{"n_experts": 80, "d_shared_expert": 128, "balance_loss": 0.00296, "lr_router": 0.000355, "optimizer": "muon_variant", "max_seq_len": 1024}
Below are experts of layer 8 (counted from 0) of a mixture-of-experts language model. Rows are named router (the router's row for the expert), down (a neuron's output weights, with its number) and show model dimensions 96-191. Each number is 500 + 40 x the weight over its row's rms, rounded and kept within 0 to 999. Numbers have three digits each.
After each expert's rows: "raises" lists some tokens whose logits its average output raises strongly, later layers aside. This comes from a sample of Wikipedia text that the model never trained on.

# expert 46
router:520470522530561482415414485481514579502521524504518469467502520501506525509512484491472462490543582500418522473463591538588470576495496457582515542500549480502493440532503443536531554539590516524520506501525478476477541468560478532456529496420492507419463475482520455469534575501529540545
down0:462481523500569459455526433489484485505507482434499423505498464467482475447490456467490454513490489484518559552433525575529429515400556488516520545436527544498534480488481527500508447523460442451530495527493495529451489483528462538533530503474530535449449531464519438519470508514526457552
down1:513495570492457447554444476520493536526479549479474488520465532546509539437532508535555528489492532578478399485498534458519532538491521534489478446500456484514492471608439481504501514476507562464483535566526554480462472489430492521539498409502527478416431456498494488534486415527469414567
down2:525518441523475463496445509585531523552548535498503515450458463437517515477543437450493528462505463469576489532494501500502474537518467464537520462520514433481481538491468536454438506544460491505489531466425545462477493503509470544483470660442492457513550509521532461477480448545521476411
down3:431483446445481512544541512459484540448509478521488467497437546466587435555438527437454473549531530506586562457498551567559511504509549490437499476523545543442437495556495488487537478544506552531563499483425456483522515537543463508398524590502498494532547511529469444527430497505518493508
down4:559476501548517480535558527518505498478544496476505436462502483511475476510524515499524580451515554530471577514455502465496528559560550489528366489511479501503454523449502535479474399558535528480391490514503422550580451460535526520523546439495473463521534519504473487483401452475504514474
down5:499544424487549456460435457515521537497476486599483450514504497494488440478506450467506536524481480547525528447452489505541487492604528553474511388572402626478508502505462475517544540495481501481489565505471509443527495491437464426535441501486536472522480500467496476456517473485473439528
down6:475442471469468551540516428529473476510458528527416451467439582436517492477497551548433535450462518549545495498467519514497465407530498470431489524470504481508460494491573439502472459587480481535462442531504516510506460530518459506508486492523503532549525457466487464482491554482531469524
down7:501489443482517481509485471479475446469449470465409434487592370504583495533561543442585493515470480526512518496507441490524528534564501518569473526518470455453542500498470542575503431507502455555522488374470497483492500476494469501523535584466497493536566494511535556492524454449555482489
down8:458507493524453533485505487548528535472420443515519433543576530599519495449501557492502519426516562476502519467582447477532489561488490519528480545502490491491517518536470500534544513409516449518476525446494466483560512485432465510431521586489583498463520584546534477450470543499473579532
down9:543535447453556506447554490558524449437493505491460523528525447560503486509479523425546476507468535483451571521544473503503512508473527495527459536541496552488433597488477504525473506486544530574507558453496436454503535480487487533543506466489496508482511464532483520483535405458492560414
down10:599477548445571503512500526433453437531517536535515488442520509454459470542448479502509457494516450515495469494496419461524498494461515523492517498481414467460487567484497533574505427511510536510530481522523512442488539510514490586526533485566534508551458495460494557535513443478514429504
down11:532529499529475529500496505570471474490527473449493521516512517543584530486463512450564525523484524509535487406415512486483395488517386499596563593509443469535469473488547468553475540504458424455456504491520549528538484538510478493507433407458462462457538470461522497472510551564446526536
down12:472454456481533478525494531526414565510441503506581518589495490484440540457478526476504538529594499546468565473498552503517498492504509450565406485472496500573575448490511399499558484491506499480412509540451436471588559484490482471477485497447487538512559494501438536462527484496486532501
down13:480539461460522562528470505548504464589539507486509418495494554535538502507522497507492573471512532499490500466519452425540426484513577486476534518497543416459551467538459484469570521525539544503527517521483478515559478528515553521496522458558506479450608521518556472470457473545488482419
down14:492468513489435498484492509516501515518454491546578486503518374454429484551459497524522479555519536485476439540540439519469447447551539504476472507529535552480428466521537532373517540487496536504417539437504532480494473494510453541546481532485498476569457490569527475555440542504514546482
down15:514418513516481462443509479486451505499519489455470557508523575465468516497517465488467503553469504582572540497532493499534517473530489547438501453475453510467568478512518416488581477491485433530508498464577450584456481489553520525468493550484556539471437507422484429484531456519523457516
raises: "The ", "In ", "He ", "At ", "On ", "It "

# expert 43
router:506494527471554505478460447452476546552450501511538446479549456550564485526514524520545462503542524533435450528507587547545559558485457426555489529552555467498429461546505483545561560522568531503547537483536498466444494440511530521450516441465509514436496480452554474519534557472470519549
down0:505573461511477471494546464558468488530459419514580494522487524493468546567437448413453501444562448456436493467452504515506522435474473431536507483490537550477488535507503502529482525541466478515575436512565483483546495483507412507508433495500597519501525502450490470509466514525516511407
down1:568451552500487492548445558441460459542485512462479539438614504476469499479479540543530504499480496471540533503475486522425542438506538500538553442486527548512502503390491477465560517525483443535487509414474470517509445474453549434532459544485496425601514487614502506460476524488501505500
down2:503482444422427515522494484487511524472507521578541530480524421553475527483543524494481540451524487568461508501441486540457568486500525476432558570434449457419448461545511445507444472545534533440502497541561472493514495531551472588495483540526539429529482450502543416440467500551489494413
down3:516595431474513483455538540524444458450465538467505563599482553534468556524502471498494481486486476538445476452515497473505502517513443558533515441522475448491544477557414494509544515520459508581525507548544477512457407571567524460494464590508467500542456522520494467424498535538501492487
down4:483515497541546521492459557525439507508549541539472501478508484584525491531478477510510455524550489474367565454496497486480550416512445501436513469422492439588512559505492445494454486481509545584457513474476553548431584524515517468527578498567533523577528533514478510538411495521492447527
down5:496506509480511530509491510514473498545520520629502484450516495481446566477439477493460509570528600545541544462432555514431417566462549506447484536456520498468494448513477523511478486473513545495465492473545575503525489493459581525414551473456522466458521464486499548497480498465498447528
down6:487528596588452474503506519549455531495532462493487494436516511486515535487523495546489498497468484467539471529581552524522499454483505428482573444489540485478465481482513544515530530504479503535505536464520428515516499471518462432526472536484396467525518468484538473597511509492480503484
down7:536500573542406484507532476448535556499517468453487456466448464466444525567456534483495495463538476472493489496495506552497548515559529538544544488513449526475548491436486528549425422447560529461527538497471440494425512510487517457472473589526520506532494518527563462454445571571439514515
down8:458531483495460430517495484475487521532476562572516533521519500494508545508464513572503495575500479500557534434467501505550501448434536468534443445472485451487549518486509568502527514569554466471479505494528492520424496471481511550556486603440502490504582523459483514488507514441540526570
down9:483513534513497418464452489481539514496447476508466569494521435513479485500530510513506392527570481435498512572508436519474487574496470486500540519544568512517467521542522556506475563546565479458470419533447496526424445519516583567568534560499441483496524516521432508434483519516440512538
down10:491500451475514494460461506472476504473401453442582536533512406531475482532465514512408499540557525515496521502495482546541502449570527501485528516535445451528511519574551473529534490500510519522546509491503514512541551525468484441514602423455530517533518481452473472565497465544499558577
down11:486593572491520496578487508432494510477501534507483528492589527524546543504472560541528542435452520546507530551493518502489564491468429537524525510495535501498525514485522472454446462453459473479521537470508477495554512532518535427535621559510489501508505456398413499520554488451490418526
down12:474527542484497501490495413505486459469504509469511459536497541426594436461449513489559450493397498562462491571546546523499533537513464557499534532510465431514553523530505505564528538505521486451567514463531495539520535504450524502446513465583507515455477522495505491482519495465489489510
down13:476517469495469505517462530431432545473477517472489538434539506457568483481443490495495460509434444468460522480544491472450500488442441549512441529451478417452460593518539515449443504547464551440424491526507465523444457428514480501444511474460549567457531506472486445518506513502496437540
down14:446616526453557508475529497503482477533515483447557468549502411489478477443558480519561546469504538517550523493477485501522528484490449433457536455513462518541506555483438528537535437486541488496518511460488454552485421527505485608503500525490522489384481511577496446510443465527477533503
down15:565583506500490490439459547537464429541460503507515470516452501538475466479522548507532498457498495430489533577491505486485523532556527487470504519499510426419531472494566508527524441556515557491473536567502491537481469551464484489489482498454574489398523554562519491515472489391436523456
raises: "ments ", "terms ", "doll"

# expert 37
router:515468457442517521494518431488507530521491484470547414465505425525539513524474501549519476513518562465457506547567553483606514496537488469530460460499567479467422437567469517476527578530517484529552490459526513521525503480516512551540563496441527473486458453450584486548479526475426533473
down0:458509506496491505512452587514467508543563490455536515530459481550513513461538525515495443555534507510488450529472547488505477455483478441572538525517534449543414517644499544480521499526498504496471449509483521533496485444551514496523533488532557512427501473534497493494533509554516569492
down1:468495519490427548448494470445500431478580503504551556537458412547506506380475495463407519533504434513509463593514552521489422541480483584507468521507495437526532590550507479481460492484520480512452510541440460453504552500520522514470469507547443464556447548507537616445461471437535511500
down2:488487467452597445511500423454546494482461518566463506495523452536472540446432461497474584533501439505477495430544514552442550464448524498495541518540505523477508525483517484459487485586496416548528486532501580475489513534481513475397551533523475467551554544491523485496497468481533473527
down3:561496553502456531488465498487491498469473507472556501499434527487525448532491454588511533489501496459527447533495507546530472535476499484558565439476506470474470538535609399546483470472400593537471523466518515564510466452532476518434583492482487493444533493477501505561506493509571504468
down4:574516538551477476430479481462443531537530481569479477457490466553468520438482528577504470490468487533472567541505486488562513505443458520538508517536473480476513553472419440565481527539469442494559463524603498480513500421479551472404459467498451521542427461516517462504480543503535474565
down5:437477545434532477490469489545471476485499534469501582546467517528469531464545531535456557516477438509515503499484546546476447593449479495567514540482491468486489494487516508452451470552525487477430458537553439596491550452497519486444413524539492462553552488495557468458487455468523565508
down6:526536450521516565553469423523459569519449500530497484457513512444475506476544468447514489424503485455475580530465487540478500491436548499455530533446485513522524453455553502542514461478547509439474364504585507466516456484493493496521463541582494512498457526585426518525477523495497444475
down7:570520586493517550549638444537395490477519506411547409499497493444538521462494529502566494509530480483468493403514544500498537551513460570539515513513543511517517499566503523561473505537531518502510521508439493507508521462492448482560511546477466529479450528493488473509520494402457485455
down8:544514526554519517452453416515520503430496474555483523517602574558463473507496440496522526489481454463451517530458445502495519553553474482490503500523509567487500437538521426489454444480517577477478492458510517450512523512516496437465551517526414514474427523492487525471493453498580464552
down9:518486530482499497512432534530478552542538495492536503522526540471558494479487471450510515546561481558490517487487509506481556423447496494561504527505488430555472458480536475537459524491557455483510429486418481452432462505591603484481490519415482429487419560527509571483553453487466448429
down10:522503496474562547517507502479470520574486524425492492424561532321551451519538500483488486499531501485484481528486610461485457545457495505525472541528479472494558475496502496514480530534520497470521514488534492548557517501569542478511506530513448507528568479460511494464417478442574534534
down11:477585578467502505467520498467466459556521508475515568445496491545512515484451450454506520413493532516531527563514513507551476479512504505525491530497434541486449526467494499521476571483463462522429595482483569529481485531491454501520450458466524537534504451505461508491466496461612397477
down12:471505526455467505445442477491511483518503499398552507558500509545506457517606488476563542487504525498451448464458436500531502345600460587528474517498555543485535524430469552517491487515483504542457432455542555502435493533524553547455496415525581548562518529409514495586510512500458508493
down13:576529514472443503422458523415446491579483527519475549465483457491512432470501506580509521547549468462501524478465441540476530522531544546530527535500512437514545599504518473487556456496469515440453506513480445564515444483541559556487544518472480462428506497491491537555462530465502493421
down14:487520556532505535489479484555566547544464525498458570504567529535513480487464472502474402530469439490464501474483458451401559490473475426512489462492435435502404424486489497574479497572475481489521598524508567553495447520476523512518491484490507541491551537537456473524519486493457599487
down15:433545475479516508495553562464536565506533524509419424558501524493401512483500457551421526447539520509632493488454497502485533487509513471495508525509511430504554474480438519507499549456489535483529477520441475464528479522418473495489544548492480542498453444459526473427471538468560528585
raises: ", ", "s", "(", ": ", "in ", "and "

# expert 39
router:537497520489563494442430472459491545538462511505532429501542462539546489530497538523541465520520524522428450539530545536547540542495478427540469535551558448515426450518508468551566564490566502512541550497541499481458484470517535504445534452468503496431485487404546472532536533468474515552
down0:559461559484555506398552577522520497511519469530436430511478535507457509480458478513559516457434539472467518481476516446461542510458445476512522516507534473510512464460530516499453478546547535475525431534536577476493521523505444492475517542533516457465431503446541526552530479415552499473
down1:530498464462556512450447461476396477482495463471512481541553440476526411528543504471392551473465452459491519436507413490504509503504493582516519501451507560506448482469435503491471498516501545465510457541538480496498461516460531436521513492491445480494486474545500488554452566426497484490
down2:519506546472518471536545494520571499526499498458558509557519462496505486503491470550508436420558522455465459535497563515533533497531519523545509534554525523569535490469506499436421565547448512427594538536510498558492421509553530542522447498536513507460454512522487542518527478477483445477
down3:563560511461504558568545482542476442521451549492523477487471543501507519516505519549522559514585461504516515576543417488554470462445463483517541449580479490480528517522459441492522548471502530471459452478480442484464442514516552456482493550501447479492497572531509507516532483495645507521
down4:510484506448432465528546507550478523511508529469573499479463499548514514494483475482500476480528559503472565481449511484535511487518502469512495406496496543568558542521451443555540525603460497462514520478465483447524426548520410522498468484514472462513444402621454504556523478495500492461
down5:506526525471471480483476491486448505460557516484526518437538481512583560457518498483485487486496553445408468489475508544494534506525530599604525566551435526433529535530482463517431457546545477496464469467505512522476543536429516477502469514527436461488445489482424484488487488440533489514
down6:555563463476512505570480535517437550561508407472513553506476478425528478481470505463456457442405464558460433506517511552527498478520530518498434531480528480439409467471503545550458552412507508534506474454499432461432565478484472578555537435462517445523491578567482446552508489503385516456
down7:456481473537512437476448478511537476549510439498492471483479513439522561478536443455455451529532515448579480524506526547524537466518467521475532510519475466526533508580480501561534517504498503539512523439510543564552459568509456475500623453542430538508524477414433534460487484489561523522
down8:522497505495465487525495542482489407518470525497474593546484481420463553540446535464549486460462540550532460574487532487459496507484540436494560607451524495563453498509537568523500542552505457500548441521536494516497489493427507403531494520500568564552519502517432489487502497621479498432
down9:480461471530499431451567570544476566509472523544444497516470548525471514511493480573505465505500530479534431536506556466465452418538523532524483517501490577551527474557524630449523472434533501478556469524476416470503544572527504511567530464590506502514546513506528532522466548535526517417
down10:475508491547484490537542498575488491479470485445464516458535470492449470541510438469523559456457515497614540496557411534465540508444519468504520510522443494530509562458490463502466548550519586402493516465443527566496389514522531487505571475460576522521474463390459483547636551478545437564
down11:586478453522535525543516424523492523522557468487555518478541497507514508572479570505457506434502487470472515389465548490519552527476591478559528526441502486505507524492469483456516481497547492495509456428505477574511440542526526473566500504474483495489479497493484504448511481489461485470
down12:459533583449520453463515505559472482472533456495513504527539409503494510507478508528470529489564539527478487544550491586403498511500457583550510506546472484448461529564518564492491547427562540526464533497443478496534524401500533511537519490509477482467542484493569464435511455391525529513
down13:460521473379524502479555494531500479472498517555463537543462490485511416537511524506535564484479535550531465471513484522503458518507553511505576507507461499505521549533532504541487533501507462556511551498479463474477523502453458463505500515515488517601480437455504493459538473490432562526
down14:511513497489483510487418582456495525419441510523510465461503492489490472538463524475436543515545437444517539442584561468513452500507554532568536596490524560480511522506486512503514537485481494505498477569501531549429499515493542428490517568483492531509452544489466456501472538517527517448
down15:474474478480465495481469531502491474551516517549482522502487506473484481519562522505551441497486457538496502496524485534558518488525500510544526428487477537569478516401543472479471462463491495457474510463426498439504481501542508454464538549509479484524464474452487573508511456524480573453
raises: "hand", "ess", "ush", "it", "red"

# expert 4
router:500509461450502476482451469455490506544492481507527518479562426528565513516477477552544530521562532506509493475527530461498487548454426425535438513547560495539432396526520448510486465457472465537545597491516473424436564519530550538484535425437558513437459498473512474517557497507437534492
down0:512547507442517505458450562541570480551538521512517539474493471517472514548436477490551550557496478580444532523495501507569570534493493478536586487525521477430456526511574541559570479530490565511443502558528517447574523542470508468478478531527439463526589480499563538489491456525574499526
down1:507526480471514462402521518505533490541580512542519508547563483490506484467478484527490523480540500509515548507498516534514478498497534499481500414517457510485535492492582560504529497521578538455510540540499469498538518511502519442514505512559467553501456538512512497497461507515465513544
down2:486524475403518479603553542463432539496475480523512507516455530520491518480566482537422469509568510520590533465415478474507575489522500520494470501506548488480495525488534523474480524571515475459561508466469516549488421536430492533558452501485533473485484504464530462535567472420462486567
down3:532605474532451463505540469461521534535532433510452525495449504492542571486499412627446509528521430523507493523523481554515556501478541436505510518454533444504468486510540537508538470506509459470427517514533496473499480540514516431525530491453432484461464474487455488531430430499492510550
down4:560511451571534442483490508523507427521427500458462522525490540511603500514592493523533471550498514510514553532457493455533518511481537501475456514562511504473559496578532433469421557529541475502449452538476532491496507447535506546545563432496433429469538484473473515492509472584482577489
down5:458453443488524508443468521443531544430477507515494523512469582578619525481534464521505472542549528517478517520449513500464549468573487489492470469516556475508486526515435560482498516511524551520503481479456478567463497502402567527487521549548450517480448456448492443521586519436523540522
down6:434554499516528426570509513525527446501483494510473562497493394534535454464490493511525496504450522481456452509389521458556500499540495472479519472513521486501506549485538496455580515471498517391472498572575481496538480509525447439420510445534521512553515477459463498526541506515524449532
down7:459468541506516454505495536486518502470568386517464491527501536415521486441558512517498523420494503571548515547520587439499495533465489545510582535502539518537506477485526524490496482488477455477517526490525462476483527528530476536455509464381486532468511508485420523479487426556519497483
down8:509530518467485457499485481573536483483535481450528489559431460529464568548457492424594478488470540554443441519459497528475534519534569549516407508476509508483493492403513528537465584456496443514439556517449549459406456533536515451524464485541557434531488515530449497519499498467498552512
down9:540611470526488473449538465448504516499549509430524502498515515519476482510497500550526568507529478557485490460511474509485557489472506570498450446601385485613520517476439587480536517524469453514502491475456505532499531471480398476559550498556582556567480531373498550485525559531553499534
down10:542526481559454527467541508452436551543603476464485463545520524459560486484450468502506449585509561463506555492616485493466529552537474442520560535471502552478518547493480528528484469439432490497508522477537517432452503435477432514470546426531530521552483486548532526557487518457548519477
down11:533478526435503529512472491554487501567581453504544527512585470519487449498498516550493577504482465435459503496492467449540503554378519444492547497474430460554590492441563509473462476479484501446484509498458518516518472483475523475463485460517574523547484475505518493461527524494552553547
down12:570456488436526480527515521502436482579472495499459507547469477427453560513565484521545542622454416493552533462450444521498493534476494510476441569540485486491555545505499543518521450503560453482475464442492468449484521518476508534530515486500531494544473483540443563529510561492505497513
down13:529535483534495487515481521482476532509474506507590540530463507446511541466470481534501453517513482479512498504506583479494483506488537522454497582473508509512404475486465479584487557433533516429448463497530548516514507505465545453548423463565465483478582523491457510593554546448506502446
down14:455469439427531479452492486507475523496522482478488532459419433511492424528524406520529527559462477439497540513515470498500532408492528404469525526586506515479477462517438471503520493464480566554488525582556528528618458474450363464550495489505489564525540465514502465524493489533495493455
down15:490489474478534423534500500529491547479438552481462516556499513416526538499486474379457526481482507453547477472454525456497493519517514477443435410471531488467457513492531577574521463467502457442416508488573470497422512484524457518530480472501474491520487475510440467465548478501525485467
raises: "\n", "\n\n", "in", "-"

# expert 41
router:538495511472549509492437438469489533540444524520540423513541468536553480515514533527548459501536526533416458529511565520554529559489451419556492506551552456501421433511504450548564580526577523507549547470542507477455484471534522517462506466487520497422477479434551462513545550472496522553
down0:524493526520538419473525482439485503481428534511492494510478508518589501457504537530492522512534460519511532509519553491430486538515492548515511567476550523501466472539504587474423475493546499494465500518532496439456520546527507454533470534438530479571485538602483493565502511511551536492
down1:532517457479486553556502504516478548472554559518510462454543450509505475477503520473511453518480365472533455518557482491542471459477552480432462521502469437590569520461493564527488536535541508489510477492536548508531489451522612512453503511448494513525393497422489495494519496507471522449
down2:471507499540472518497401544526565455471485538506531507530604461511550520451493540515488397402513550481482536506552498474460492456484483466434434542501530453472550499471443447514453485518501509504515443531526499496503540558550558490556603508425523476472497492491493501459533481566522451503
down3:506434532477516510495452512515502499448505528501497543454496512419499481516549474555523476439573463530447466484504572464504533503465485459478448505484499548544524424587490457544498543476519552511558507412493532438492489502495383424575559466500504521465469484530503543521460497501508523457
down4:500469497485502462500500449459438534492465497445486420531421476514524438494520591516523510520477419521501478428484544487544577527494525465437500563481465466518499576487442468464556499563573520442552418492453418467439430523493461476497490476573418543545462478547510518486583404492464483466
down5:446551464471515488491416512539589538561454595525563543486446461457498508504538559512503589506552458552532489469511528539581509526455456481492478450529509500510491453534532503441539502479455526488532479547539530431533554480495511498570504435498516568538514473491445484453444473486468559570
down6:549451488518565487505445502476492474515535471565466512488462470493471474540484543556480532578532449461562499473496537500462495431510527455524480585518611502546512546480514520586498455501480458527494475520465523501521470495475443500488389490468501512506522603521533524540481499532467482535
down7:430529483454534532480470570525494438489509458485568531493496500512439499479473501546478461451455518499496458549513486541480551469504450505421552486490382492485458471458573539451464508473515475450398506475465478453444480555451571588490541497559508486505515433515481585563473506550509441445
down8:488534510485480512477485537554502477522528399436529480530522428541477458508477518635490483540579460499502514485519466521491524503476549588537543571480463461465527538525393432503551534417510575527497500420517556510476435526438500507511488513497514550513554537396491512504498521482438510515
down9:500468462512504516516483510511462562517508490570559505525534550538488498434507507550555580497507486543484556482564490496487451521437420530531480506450503492537478535428516510477459484521469499558513488567393437510498396468459493457553503494482574493526554458563512522525531535482518491531
down10:448544481480594479468508455570407505610477523503447488479514509476562400528551493538512516458511520476454532470491457441544523459563546489503509538458515536464562589489533501419476497501488482445503427451463493453483496453524440445504504536477548499495457479496466575476447511465474445445
down11:537494469419501494454443515532503497544488519582604484480457423470492519482444501465461546521522537523561555452538490533513451493497462470528480478593494477524478495433535518507540523502550518465488556536540594538489488502462487548483518464544451521512440553431499560520539475430493485481
down12:526531548508562509559461521556513534531499505512475563425501512454515476465505466404481526439531479495582513550521517491497479424481431512511536520515563460546479479543486410488519487433521383505519539539459572564488474472497511517600522482573506614538443487479548575489453503480499621519
down13:542501511436490520521490565497486387447510484493522461538545471481506543581542449477498509472501487414500474519509457464422464553528489466442532481487475545479490531440486452461445521477501554549524506462488448489546486547548493507467527493558561491567501512452435571484561468528425518480
down14:596469498470506486475493506598561493530454522499467392538437462493497529474501579524490504441472487557524524506510494422448476583581446502506561455495542455499518536488530495490481473540485489404474486528447487460456547578481498503510504550480439446477540529476554527455547470515497517450
down15:526500465557525425467500520514502502532449506463515507532477495482553562472460490476560444520501607509502508507402432511522520492510554522546510502530413474529486557485570616502463411501483484504494440475520552470486528524484545519561564487449516502493560434610511571472459454520497554500
raises: "or ", "and ", "of", "ic", "them", "or"

# expert 13
router:520481527477547507446432423458463550543443517519550437495560446540544517534512521517560464499528525523432439528515526535562553545508488410544478513530557446521421442546509478549568546507561508542550518504532498482432486468510493517468539460463507515441464463444533485509550536477481524549
down0:430472490461502429520537544502458463525491564529554503386514471499500485459491531449513510505458544517477487554464491484516531547453550656459533511496483502507500568521550500468537552473519429491538442495475552467427443440475517515447612481516465501508512483576464471460449536495514437493
down1:491537519523550447540595503534482573427484459491422489443506471505585502506515460532518506511518556519574483525420481542553546532501531454541568438572508418507534494529478525436502540481505478486483514486551529506556456560551528579461489490468470529494575544499558481500584560344498503462
down2:556478457469516589507497486428541449551540492499469549485495439502484425484498542492471502491503543491529460514571548440471531414536498532539533566443468511508412426510480486567461557508513540482458602543541543497512574500577469466498504520497469493552436449512503504428536495498494490507
down3:511499495434553425510558493509459493443493486501588534521460438371501499537473509465533515515529500486534487534456486567496524525486569537431555513508470517530524559542427507507523481519541467520559536516467513454488475503506486578506521412464538528495490476546470518524521596525521531474
down4:488471558492465483584473555576493545592500543555506484520499529475573520439549502385572475507543585485600468512599445541440500519448534514522510496438554531504466443534510406478529523479402496495570464465494425515526450444569485490486533533524519492482512471481512454487510529526482467506
down5:472543452372436568493566507490488475562517471508570554485615453500528565486537503530440537476505516501443499545464475478523517551560512483530513525481473437510470492506506472463433465475501457539470552565508486451541502569508557474459511478497527424515464509428505543520504507524505507473
down6:476460486469446432566473532488488521507501519512527485481415512508478455535495501437435501463525509416526515485443521532488556517474500573564506480529512530431497536481508552505499511488633428495527544532517473517505475497486536559487531485460522490582439532456596475436537443418481529521
down7:505591473591554509486511511558515488504477425481548481510485490491517532518490438513538516464510543511538482581506551517490463464464550466462481542500474533494492477485499510456480585420519470536394568498556583495440559563444518517513509519476480486481484467473426422445546492535491542502
down8:538527518552455474487487513523457545534504508505492590456430515486487520461458518429515468481485479559459495415524519497488584473500503540515507428532536559512456458553477505526473569463343495508544547500495466514528543476472480471553527499546428487506480461534443512466454472477485485463
down9:455434502516525511480450492506462474498518547519486505531502439537569542506498520467458484543453456523546496498450522445496502404517550530534546567498561513476624526522391571462480552568477514519527479477455493385491528542551491497487528505522464466496464462532482523425547526541494502529
down10:556471469535520427576535486564462491515454455515530465463465429567464508465533549532537534511484542518411510449528488490524545482546556460509503433492555503498500555490537552485500485467523491489530508526472538471474569475485509560466477509514449540566461389478454494547512507538455510456
down11:550467543467534561487482492518467497487467531453567501461503508537480563547492420595475489497585414442543564459500490539510515417498508450515525492509445527532400532445475527455475497550542504518485486456504483508497487497526474422507455548558482492481533462555491405542527538469553422483
down12:497533460499516497484485508482530434565511485400541445555508606511485420488501511435524516485503446486525460518462546488507558485570557470506414496515476551484523431562467485482549528444499498506434517468577456507467527487497497498492460471572534420494502477504499538539590531470532528559
down13:488469493501515485511522470488494504553483457534431517562558507479566549558466507511498507486538477526486471439518486434467513534496530508490456523478589482432497507491460472463524531514529507464534483504526514482502518520522471541500374419464465473473518417482441542543525471412507446450
down14:466541535505448523468510506536504474458464495485485519557473564514580501527536546469525570501583497469532504513467579502480565450588519589414533564474563534517425489505433528541479525459436510465528500452523467522463489485473508518533505525412511458412448491536495506525486471522427496533
down15:493501542486522461444518516472475462563485508480488501481532551498531550531491437559516505484522555498494466515498472496512536444497503452529402453514486612516449523545499523532522482519471563547500497493491454463504535520505510545470454535527508479499558483544483548472461431525523580562
raises: "existence ", "east ", "south "

# expert 27
router:513508512488520518480463450468471548550459520511516447496540458543531486529501511528533453502539521511432443526522564547552538572495488441548481505535556452512434433532520472559562565500602521512526539469532488489440496440529521495471543438475522494443469488391549479533553550479489523537
down0:508518455570532448433499576482543531558454497481479447457457493488555464486524492481447482515560448478461449507481484516469497491429480492564568476512487563494477481428487451581537456464443485483542469519513514473478465467514478505479442462570475432465576500512532561514557456490516502486
down1:567427467463521522478479475496531536483534585534511553490499452517474502413487484463466542468545513561482519502489556523505442435491506464500534457555449494555535484505455493543540469473441472468546465526476535518471501498542474477493484557494471498435487463478549491465471545532462474625
down2:519512473477485514533432520473418485517465544481475472479418483459488513471520497425558472471510541559473456518556482478434486497467493488496474535537479502526518479540530518487478420568506519543488417452434540532556475500471489557468513487515555472496494478499462496488582495473556496525
down3:464514523442462488449521476438476485464548511443482548533548540471528598480528578507548488535477586484516507544523499458563468525511517539520543597532529521541508523521492455479578556445518555557542503454549509470540468447603496541436547484510554505471495483519508526519488532509521407472
down4:554497410402526524474534521479427493545511533469518572539517507512486469473559494484499463545504509489512544467438452553500450408544558496472477480445438464510535542522491530456424481491507548509491491548460490441576465515402497617468493491482486538453488405487619454530512525520467455523
down5:502505497521462553513588574528433445532445515457517527447546542475543442486477426604504455497518499507461526445542508559491516464571521544481505526493564498472433508505607551493543477490501497481511519551483554465555478480473526517522540544496527500594460518458526535482509521532523514485
down6:460409504494549565518558552559509575525578530480483544513490458579505491525503424618496543488494407499502501565459565534468504485482486535575469518491538498503420486519523472517476471514487434464512395483469552488482534481561537526453514524493474481467604451515452530473530473488464480543
down7:513489538483521513485538573468537491437503495518433541465474550554487498546570461523489470450510562543448499533464553442433440576456537553497521450485533475525489457488410517539532595517546448448548448401564444555487511577506497548533491558508507528459501497497506492432502452524549522500
down8:509490495539422455531556487524505486511484477471520539443460479482580451496543477438487550487490547397476474526482503526501459444501501528489489586527567430487522511442558530511506482500556482469459461478496463463428444492537460457541462518511497513479489484461463477559550431502491523489
down9:510433492468554434532517450550575502546427501491591463494528519512562510472552502477458450536556502591532473503499530493453521540510502582585489452555481522448493512477491464528525514493521496503458494516479525501390550554552445469566356553514494501506458505457440559525448419504465447418
down10:542467600429515551508550498457494494545537506486474551514429524521501534509513470485472491517566476489479484532526446480467471543572534444488509549507545472498445488465524541518532453502472518539421509450511503539450502524446471503447435508512467521485449543521507532458441448485500536501
down11:468498514537574502534538475562501496539575501428582494505514521574594530521513516495503530534562485462500486437486525532382547459531520528514495533508513526500511512461443504459470495511495533461552536503551506547446535461528476505496517494458574533610533568506430453572456528513494515478
down12:502463516473525459485510516559501524510452578502464386443527511473489523559457493508515495504491482577484436542555483525473481492426514439468535489479534411482471526447589569587498456524503523497610493500473462523494508534481499430420448468465451517494474491503452528426582466453515454504
down13:545485502494528560474453399503494480466444527506536431524438519511549556506588496542588563463468499484512579522478494484550501472426441498528544534501412517508531519516533489504437478560541439534471502531541501544519505519492579516550516476509488505553412515509427477545458449464466518446
down14:442456480527489508485496497461485568485513478495499474419531528517518486475529461545542628485485492476440515545499540523484539465533652472540440554496504502546594505498473504595518520451532505566537483496518572556434530500419461494534499510520465489476430565490531508546577428473485488528
down15:492470448538493475385548510506442532528504539562485438568549513465524501503490562535481516479543538481513467537446481395548527490505456493508430550560435569423478478464532557527465503556509528505453413464491488461538609487517434479525469516474504519495496439554517526536474538446499434495
raises: "titles", "proper", "stream", "length", "· "